{
  "n_layer": 11,
  "d_model": 512,
  "n_experts": 32,
  "experts_per_token": 4,
  "d_expert": 128,
  "d_shared_expert": 0,
  "activation": "swiglu",
  "moe_layers": [2, 3, 4, 5, 6, 7, 8, 9, 10],
  "router_score": "sigmoid",
  "normalize_top_k": true,
  "routed_scale": 1.0,
  "balance_loss": 0.0145,
  "balance_bias": false,
  "init_std_router": 0.0191,
  "lr_router": 0.00168,
  "n_head": 4,
  "n_kv_head": 2,
  "head_dim": 128,
  "vocab_size": 15191,
  "norm": "rmsnorm",
  "norm_place": "pre",
  "norm_eps": 1e-06,
  "positions": "rope",
  "rope_base": 10000.0,
  "rope_fraction": 1.0,
  "qk_norm": true,
  "attn_scale": 0.0884,
  "tie_embeddings": false,
  "parallel_block": false,
  "init": "uniform",
  "init_std_qkv": 0.0246,
  "init_std_o": 0.0,
  "init_std_up": 0.0246,
  "init_std_down": 0.0,
  "optimizer": "soap_variant",
  "lr": 0.00333,
  "beta1": 0.95,
  "beta2": 0.99,
  "weight_decay": 0.054,
  "lr_head": 0.00323,
  "warmup_steps": 90,
  "schedule": "wsd",
  "decay_fraction": 0.668,
  "decay_shape": "linear",
  "final_lr_fraction": 0.0,
  "batch_tokens": [65536, 131072, 262144],
  "seq_len": 1024,
  "doc_mask": true,
  "train_tokens": 508800000,
  "steps": 3551,
  "dataset": "wikipedia_en"
}
Below are experts of layer 4 (counted from 0) of a mixture-of-experts language model. Rows are named router (the router's row for the expert), down (a neuron's output weights, with its number) and show model dimensions 0-63. Each number is 500 + 25 x the weight over its row's rms, rounded and kept within 0 to 999. Numbers have three digits each.
After each expert's rows: a language model's description of what the expert responds to; "raises" lists some tokens whose logits its average output raises strongly, later layers aside. This comes from a sample of Wikipedia text that the model never trained on.

# expert 19
router:481525521479497547518474490466519473522543475474445553502516476464522503480505530525470522493476495477546468516526534522485474530491514473506455485525470481517505476458529529484480524512482496
down0:491543478502473528509483502460482477502463502459537485482471463512503483503495503483510514474526490537496460490512455524496468491512451471481473545530514521551513491439497508524505533474505484
down1:470517552476505485494513478469478489455547446541512475480538464497500487510523480500482508467513488474494495504486477502497535529533519491561546462520464495469574521509502472524446507523491464
down2:528490496501495502519514491506478493471482511507490501472488494523494472503479457510484536461508503542476511492546520486474502475532482520473495492527504468538498496461486527493530521496534516
down3:488507525464499533533483540473452437479558512505513546504474510466517520502517508474498503455507486460492518498500517518501496465462524522472478501477510511482491480508501486488490558508510507
down4:505537466493492498536460543514491511474503484596463507514491502476511515493545494463503502492501468451523522490542507532571534541515500491493518446522542517508533509462516509505490514464505509
down5:479496496514531470487505485467557475482511514489529503530552524482491493506518513492476532492479468507484455529515548518490515479509502463513493529496499498467513501490493501493477500549492539
down6:496448494488460534545559546501448489507471488504511461488527518508491541509521501541463479517492509495492477481528485468513478451519482465496515503522533495469528549535526466486468487459486543
down7:528516464541484496500482523458466481500497469470499505502512446523479509517480501453498474480472507512528455499462494531490501552492473530539489483485460453531474492452466533473457539481495441
down8:492485452518516492504431502500478529518510518512512507492480493516480508516521569491472497540486506509513508515489489531498500497567495487501510436450527501504455568529494495483465472449525493
Description: Clause openers, inner word pieces
raises: "M", "(", "s", "pre"

# expert 7
router:495526523477511532515477490459529475518528491476465536489505471478498507465512531521490510481488491495548465523525542526505482524460511483507455482532472480516496478474534527476483528499486475
down0:498511502526525504514509489473479531504513518535502506495514481549468506473531525506505522489510480513521535488499508509474462526483518527498503464432554483504498483476496520437510525504509497
down1:525482542502507482496478569524485495553448474471501490545463511488485515497479529502551507479533503503481481479491483512493478502528508541532513469509473533509492527474539510516543470510518527
down2:484504512485500509543488514459530527538526513521486522482481506503480471498519513503488492522504533492507516498523505518472463499537554493525430514493476517515510526457482476507458454516522454
down3:502494503451451524532484543465484546489535517502554474463460492488503549512486470527517496495494537509524502507474532521518507491509500516521544503508503499522487504507462534532502473485510505
down4:572526490458497464494509465509500499502411503462482516513545496511508498479498537530462470489498485486444514495496522503498496539514488487489458452508475520495504506483478450499522511472524462
down5:464489496477490497467512472543514505516490473474513457490497514479504512451477497493513467462501523518452499560556496528530446441534399534486502512505501543529506481486503531502528487519473494
down6:509457545491516497528487519504508510522480464494442551478561566511485493496496517480492465526485484511540512514516468484507510550555498518554460544539483502530515484529512490472492475508496495
down7:529490495467501486514491528472504554491485488482485488490487459489508512461502468526485491490473504521508465506497488494498482515552551477481501493545523478494490516508501523535510487499522505
down8:471487488468477479516490482469468478495455528463513495485499492474561514475488476520461482514467489474485473480508510481530476547463495499527530529505472509540487520488482493515461552484468477
Description: Word-initial consonant clusters
raises: "| ", "|", "as ", "(", "in ", "on "

# expert 4
router:485529529481527529513482482468533469518541481484482531493505474467496505489537527528501520517484490492545474528536544517485469535471537478496471467532474470517500482461527524482473528485475494
down0:512502411497505531506486482477522531446474512486477499491515495506534491510543511486472511530498493520514519512473505509511488473444528515505515498530489487565501495471528497492538494497491492
down1:495508520498523512498488517498521467480532520490518510495501485469502498542501479462512462448496571452486531506536479479505523540497476479488522504549488524518499494476490469518514519516496496
down2:523497489525511499513468440506522476520507516506517517486471482480498496523489487521521524513475495557515520447519469514486467481480479474474471547512517453485506527491478487492488494540478479
down3:465486501522494514524485514531487503501507517511488480493515533495516466451531494479483485511524500442495506500491514507534500534476501486463513445453518506524485520550473481507479488444500519
down4:511462533536482505511511531443478502527518516480487511489486451475459510529506490531477486488513510491458480469487509503523504548508479534512516523502512451461508538499495522490504485523516471
down5:528535478520515540524430506524528497481475471479457471515495476526503480499475473550464452510526562497504548525528496500461546492483505512485477553507471515507514506547554497472476558513524510
down6:511513535501506507503488477527467532466501507503458484503497514488498479515525535461507484573548474522481501540478488461482533525500491448515475518512530498473448479496484490487531527461468527
down7:495482533488479535508490505519492519538490503496526537461523476453497542473537482510492495511469495452498521486501546491545491476487535486543503525494517495515509488547521482414520485497525463
down8:471538452526478454502513494537506480455468498492454543509518524480461457490457522457498481480504491490506462497539549552502487499516521515461514524484499494510494462497507508450534496470511525
Description: Name-initial syllables, sentence breaks
raises: "The ", "In ", "As ", "At ", "After ", "During "

# expert 8
router:461500518489505527499477499462524476519539481478464532504518472452504496485502524525475516506486493485543462521532539529504487540466513479493461482521475488512500474460524522482482520537484472
down0:507476500513514486510505523494519496509493540496496513517485546469484463528539467476497518486488484491511449496528521530501479495485472462525478491487518500540518487510519509541491469517521463
down1:517481427509499502535509502495454533517477536484517481473467495489500521537469472493484526493477481499490472481422476470502444507500505525482529535471494439480490449474478502528486523495469486
down2:495473519473483518507519470491501495457471523502511501504507493468499441496509521500495481466526501507508526480517500462468540518531451496451527500462568498505518489501505500477489494512463486
down3:495489502518496503442512528510522504524519515444471480488516519493471539471494478506489496500501512536518477459462471462458467464497500517471489536502462503495518508457495497529505492482445477
down4:496506538490497471511488460482518519496509474468534528514475516517507536524506501507538489495531456482525486528456501499541537512506500489501520469524477494537506576472467505497488499472564503
down5:498454502457495517505461477516514499504487508506499521474484518469493572479484480545516466474517499482485484500487469473492505502499518512502497451489544515482504510500470504501532499484548516
down6:496499502484489507479485505459490535558514491479506445461482476515537460475488523478463533504506514531503506528524518473503526525531579509507535520496509516522476517539499501548494480465507521
down7:516504493509517540483482511484503496544483538480531553504469513493505481500515525499517474508551488471491480501501492495520501479491493485496532516506462511479507504461484493507474482473525505
down8:475492475532494508518471476529488488513503504505510502498460533501566492490500476494504530529545454454499521470521471453467509515470451498474498526510516484476524473536529500499487462554519489
Description: Mid-word name pieces
raises: "j", ", ", " "

# expert 31
router:495504520476528507505476490459540486515493501480481517473520476461479499473506524529489531501500485471510463536545550525494484526484530461499449458535479478551497464487515519453472523490477486
down0:515529475521525504493453481521455495445510505476530493497499501466467561518451499507492524510483509514473526514497506483494473471481489464481505498502526503483523514482543523491475536492469476
down1:526513514544499477488474489530481482416497457497491510532493506460493505481503540466488490479550547431521503508512522524517498502501499473470449518463525513514482477526503532493504489555509479
down2:495537462479497489505480521524467560517520473501466527541519487468491530459459481508491492514514516471422519474537496504487489466494536517507514503454520503444494520502502538490514465490503483
down3:522477524545451503506477519506503468560492482512493482490484529479497417492495485515496491512516465497485504528468500508505544472540481498458456505510493506485513502477519494538476480521519465
down4:506476550494458536549519487548489513487520505472514466518528510498527471507517523498488527496494494518431500512535508545533508508526499495515524473487494477510507447478514491484488508518517510
down5:506518489475474465501507534519484477518496481485459543488495531515522512476480493479526498518491489494475494485470483494481471502475504526506529495522490472468450509475535469465505491557461485
down6:493499508477466464474502534480486514485474510509507473491551496562493496498517495481514524533485492516506538482466515495527492524525475488501518499503511553491519543494480543467550488471535537
down7:501519514517485479527476505511501496481553489517488504520468538508468525501485540502498489484515471522471503484518536516464475534484506526522456522458497526497511485505481492487507485485546466
down8:482528515487525480558547455492540471525457487502527524511461494493504538451483493505480502476486473500521466488527478534460526484535473471522473503477465510496526506501488520491520465493482485
Description: Quantifiers and determiners in prose
raises: "Studio ", "Location", "Member ", "Scientific ", "History", "= "

# expert 17
router:448534530493513546531470494467529504511547471469471542495509483460509497485495517527468519484487481486549471529540529531502470523482502479480466468516482476522501486455516512467467512489476459
down0:440505456528513489513482507478527476528540513491455483495473447524522504506502500535525512510466528502477492510442478516526510521503519519515498512517481515510532527517502518469492491493484487
down1:521535459485462488522495532529511478509473506496494555498473526525517472474467512486447561487494515524504503526493505499466528510533510501513515463556546492518500517514513494460488543502532485
down2:496501461483534465532493473483458511485506466519510545500521481510522497516507517554557506496476450505481514519520529485478478493435501479447530502520519567507502502493485540545497524468533491
down3:504481490486463489510517528481493496497512536479515519505510521501470452500547527496466508517490508515491509486496491491492512513499492494484480561512479465490512546491511474511497472521474480
down4:450516447527531456476486512489524447470514466496489517514519490524520525507509526484489492496468504493473503510501527542473479482483541541501515468477510514537516510490457541433511473509500483
down5:502495493459508522468517505500519472520503460482470499482491485491497554483452458499513498562555460494521503514500443547522498546512499495494512499518536486499530506470445496491482458484491524
down6:467498484523463519503540478476504472510426543466502528432506484476486470477463464525529527513458455493482526478534526441467489511502470507489504493495473552508505510521541529494482500515516479
down7:483495483492498525490491484500500483469514546499488518473504528511516470497473486509513497467496506500501536480533476474486520485531525463526532490539466537514481479487504536547480493461494464
down8:503517536472460484488505516480526499469523467505497506517514511573507522527507521475545497469463521492522449490504485481506512475467499501514524470526476479485501529504480523459482488473506482
Description: Pronouns, modals, clause links
raises: "s", "to ", "am"

# expert 13
router:473530525464516555521482485460523482513542494487476535489523476458507512468511541518474515503502497471554472515523547545504482526478499475497451482527492471521492467472541526480474521491484477
down0:467513522492487509447527530464501513488540461510509513501502497502511491498487519523527509494489558477496493490494470509475488493557447459453515520523523514501486513507522557530540485521486450
down1:553481442501516516511445502494448526515503514485486475481481517483568507494472503489526529560490534435467504469506507497498545489468467472482465528479528518501531495540465562532460514543544462
down2:474483497542515492472527497533522516494446517456550486483492496526477502491505481507514506532518548523504545502486524477504487479471509491486537514509543479521521483528463471500507452521529482
down3:515482489480465491511523460462495495502476465508491530514525495496530460536474484507477485492491485455521512485493501487499476483504502519507556511482459518503476518482493469511495484539465506
down4:519488483519478505493510510465493552481521504500494510466475548482500512481479491530474490530485492473526514509457544447510476499479500496496514507496513495475492497484462510500530495469493500
down5:568496471473494460509488517516467473460483443497514501502517503500529495511522494528495510507495539559498537471481504539458505491501459518529458568514554489516467483502524495512500546472496516
down6:513502461462536541494488505499546454514516514452479478517506502501533482516492485515504524539466504474515505485458486505519512506505489472511521463473517503503534471475489509476474528482458478
down7:530510470516499516508495514471515489518476501478496535463506496546462531484500473514524463517477460504500499522452517512509497507478486513498493509477550480498475490511521498545484462486512545
down8:494514543506512483513513487524522507488469508501469503526510461492447468498509477493534486476517470489485543482513475467472498500466473461484530514499518511497494528478492506490469489489514512
Description: Mixed table and prose pieces
raises: "'", "s", "b"

# expert 6
router:493515514471505511508473495465527473514533482471468546490508482447503505473531530525473509499487477490517463515543559528486468516484511473499458467537486486525507477462513513471484527485485463
down0:525484483480514488545523476523470495546555505511515506450481510517510502491561471496498507474509536478486500525498505510492496486518504473508487497523506471520445547483463502495530480505474530
down1:461492525433434542474470496506532521515502520529474462497518460511507461486466471525547502505480465494520453521520491526483488500499476477482473483501508484513488508523461484525482455488484498
down2:522499462496512513516484523491488504528461487507533484476480520488467511463469484422513483519477473503464490479520491473506484505521526551505528486492491515525538560528534479484500532505482497
down3:503516537519486470488470485463481464490525481458523495510490470466499507518487529544456481488554515498516531524450517519524499486483511523467526493455470510471467534539518532512471496481508501
down4:504492530456506471504509464468504454532508485489467496482484494492458492491488501546481480538548521481503507475487521519517504508520477541491513474490529497541503515536505530516494522509488493
down5:492556472495507468512518494546519460494483539515493485504532486506515506474496494502524553495505456507483511494555541559511504543487463469523521494467513470499478497477447492494523437513534506
down6:479487523528522492457512490521524513466469553438508463484483468495546468500468543484523481501498548504483480529506480442512473497488450494489488472505487552511515508462478509464517475457490533
down7:472507471503515541469520491509483476461498505460466491475527507488473548489503510488521518481471505523518473478524497531574505512499490443504514542511473502516525504483493514497528520544554447
down8:499488475455504509491496487517493467480479527523522524506534479534509511447509515492494477477524483538518487477499540522462531506522477515500527494530555531495524540513445513485486473507493501
Description: Name starts, final periods
raises: "\n\n", "\n", "\n  ", ".", ". ", "\n "